Below are experts of layer 3 (counted from 0) of a mixture-of-experts language model. Rows are named router (the router's row for the expert) and show model dimensions 0-255. Each number is 500 + 50 x the weight over its row's rms, rounded and kept within 0 to 999. Numbers have three digits each.
After each expert's rows: a language model's description of what the expert responds to; "comes before" lists some tokens at least twice as common just after its tokens as in all text. This comes from a sample of Wikipedia text that the model never trained on. Tokens count by the router's weight.

# expert 20
router:477506453571573504512501575518472559524552534453398493591546469472543521459486524507473483483509439535393466422615515526521551437483460447478550392492631577505491525602416593475545484516550503436482571426544517489502497494493547475371460442484509534467485482519505572555506507587495501501554463633562465585504400484592539411430530446555511530542520472482514478480480429547501520500409575478577454594505407507518542481508553458449486591513511552425559473560627372503540491459499499475448491540545448465444527476465497486510573494571551495520486569490558557463538432523465500533549541537498532484512420470619523502511493566401407536534466460457503469488553443585474520476544508505517519428502529537503473560572512470442540560480538543452432419506421549461424493454591544
What it handles: Month names in dates, the word power, and pieces ending words like impact, effects, prospects, succeed.
comes before: " 19", " of", ",", "ive", "ed", "ful"

# expert 28
router:459397503508513440591481552539467516452510511488435495561550493489579536432534560519456464520484503504399465469607556546500537403456458419514543486491616546496499589598479591465546484535566533432529587473511561503460534506485551435356501348521477511466438484510492516468444492531485522505489495650529528617429439464532473378461504469580489530521495471511528484506494394518512493499446550519504510548489489475523564464477575503467481548524488530472575483606652403517525530436507516519467465554536504488447461463447588467520526518521574498489466502503459587464533411527455479507521503511535490451454378476605477536545450517523424588553445377527560490506521501581454505509520540477449552458445498449473467494541478493442483535570551454559484361477464441506430490456482535
What it handles: Stems of common action words taking suffixes, such as develop(ed), work(ed), form, film, design, consider(ed), appear(ed).
comes before: "ed", "s", "ing", "ation", " of", "er"

# expert 10
router:479433481553524547562504512504444550582541544464451513580530455438592514466477577457558536452403464504416501463527561539492438378476459376573563517507587574550459621556488572422547490520651529406472546463498460503442514534480596440392466420464473475487432470527500513475487512570514443498477451624504533511455456479538525444428511443495435521496459445497509493507496455508441522442461538574580512535464467520430541509437545460472426651511519507492606478517550385460495448397576473483496455563505497486449494519461478453539530513533548471521500493537514486538571429555457502533573541541534447471455363525574491489530502549436399492514468407484545488426505494540395557486494553523443517454500459469494505511565526423448478528521518490542392471477434532482469472459526509
What it handles: Sentence or clause subjects such as he, it, she, who, we, and the conjunction but, usually right before was, is, had.
comes before: " was", " is", " had", " has", "---|---|---|---|", " also"

# expert 62
router:460462476528521477592471581483446486504539495501408489572556527475568549457506562566465508520513474485440448447587526488550500427476399439484594420533648592580439598535430599478516512510596528462489605459519539451446564531514516441363419415455507497459466483489507570553469501584462441480529426572477541572463432466559487410504498420536482477518519482500509434512473433513515561456445537517544522565513471500482590488509517437486440638524472485495593503521548468483497444417544485437467433614558551533385496450512476452502558487555536530488483553497504549492551376489441448529571567534535513472426464523553453497477503620492385499591447471484535510450584428528471504495509558498539522434436537512505518483542538510450489474549488491468449488498449501500437502440564519
What it handles: Year numbers and digit groups in citations, tables and dates, such as 1999, 2013, 25., and line breaks ending list or table rows.
comes before: " |", "%", "|", ".", ":", "}"

# expert 43
router:443467504478500427563515591507493560526540540504361519586543436457495488449549592553422479507440523508464451500611488497456568395531472448515537515482613530519501535590402535445559454521617546474459591438568502497467500497469558444404535412522487523444454467511507549568480467609445512534576435561512547485469430418568546372441481435465453500412506460498444504470505438536550504502468542565501525517534460494520505476518519479489427628538504482434633500558613398507511480497473474440462470536516495495406485562442482555527552527533533449512506536575547583473529383526488534504551531522534509465494463513527481536507465532426412528543426449533518497513535478611418494488485579485489478403497457438543481465578574484481523563517546464418455514463430497467484528461557469
What it handles: Inner word pieces ending in i, such as ci, ti, chi, di, ni, in Inci|dence, espe|ci|ally, Atlan|ti|que, gra|di|ents.
comes before: "al", "s", "ent", "ally", "o", "ence"

# expert 12
router:431460544502504529597513617438464467547520495400480496631499517475562511468561610516449499499474465474449525505556562461508541384501426407533515491491561505517531593547415567498551482527616574500540598473508519433494481520510547488454539439518481432491464475548474542526523443542486457501549429536516500551527442432554491441441551505611428468497491475487470509477508392494468566505448523544549464504477424483526507475512517374430463667509456491515564430548579437553532501396493514446459438534523538483382512475439513494528535536557573458490556478483486542434568383523461485473489513518522527476445471471609483524498452542394309529519459445486498524480595514499460438519571529489527507503447486478508526477533455430469562541530451421444437483491415542500442494485537501
What it handles: The preposition in (also In) and the article or determiner right after it, as in "in the", "in a", "in Rome".
comes before: " the", " 19", " 18", " a", "di", "vol"

# expert 46
router:507409508520514447591472525482501583532500479494481542558540489459504520445513621490429543528495435478429450414494550461444497382504448419514504487465584552504433625538443514459519570480566471445462542487501539478496477526528593498393480430418491511485441461545494534519535485592489486500496412678527557529505425442574397351404455469560417531445470450485522441492448417475488524538483567613501458479523464528532555524504480399429467585478443509427557486471555425488485499467530472498470510560565494515450545523443510513518515552564524412508485551501454531486491391523500569504537499520521534470468441468537540560566410607432438537576435466434497506462518473522410506466533501463489516440480495461551519512581521467441471545524513532477461421466388555488437467444506558
What it handles: Linking words introducing examples or qualifiers, such as such (as), well, known, including, both, served, and -self in himself.
comes before: " as", "|", "-", " in", " a", "=="

# expert 1
router:538535473512548495567468510500494554506521446421473493583517492426474489514486594508479486504476439532484519461604548574486506380463444431519560441567531495491439557526485599432522524542665497466476514521502541481489465506509556474442436407463493463479425487503459508494507536611468504540490421665494534528477444516501463367393551478599429507482455465469506478471507507577511520521428499633472498489486459590493515471464567450508462612532525508428569563488567442629525438500539486478517493557490476476424561479440522475488554534528514490507483528461552563474568423507476550486567556543474514469469475576491473501541480656523392531535337390484533482535536503559433530541472551495541522480457489501510512536528540451465470517521469528534439424484411592484437436475504472
What it handles: Adverb-forming pieces like -ly and -ally, plus adverbs such as also, later, only, again, still, very, often mid-sentence.
comes before: ",", " ", " re", " in", " are", " known"

# expert 47
router:467402446531485487546452560525505547542564472483411475564577538450555508446482480474468502509497413460466496424584529540526509457478437422502500478472683541510503585591433571500539512462596511452505616451532530513518506556463540489316443406516490514483499490552502522488528478632499465550512440697494526477433448477516475386485503431560474456532492482440465515480490490498462536517465526493537486567525411516551527485479473414450431669522508517474599510504615456501533480398504448458493477565549536479401533486471504468474555525567564456473505577460504582425613421509450487559526517527515517488474449478502495498535490534580374500511477428508490483511521433596455496501512540516488513401478523512500473482497510498455461503545465483494496506516478515535418509464538522
What it handles: Year digits and ages inside parentheses after born or age, such as born 1961 and age 65, plus raw byte pieces of Arabic or Chinese script.
comes before: ")", "),", " 19", "–19", " (", "ا"

# expert 36
router:469474462574550433583447610441491576568557516449411521524514578442532498451557577504445472486501476541479402459594555526552537382491464489457581528509524596488519684539428629446547450521478520408533559442471554486474542557428569447369484324516493450491438465489481478492504499570468490541589371602522496528505461400557501466387475446564483543503484513461476503499534451491420560488529482527510479526492485521525522515457573443504470579481456489502498530535559473514480558456499455465459547526519522444384506570488531529531555469581540491536484524512530568499522402493466514513536484536474491464427475496615528502536473582457424482569406440466474460512496461552430470484571499478481508434505475522500526515475537486446484540527497543507437482509554482449419460443502462
What it handles: Possessive apostrophes after names and places, and possessive pronouns his, her, its, their, own, as in University's, Francis's.
comes before: "s", " ", " first", "tor", " own", " father"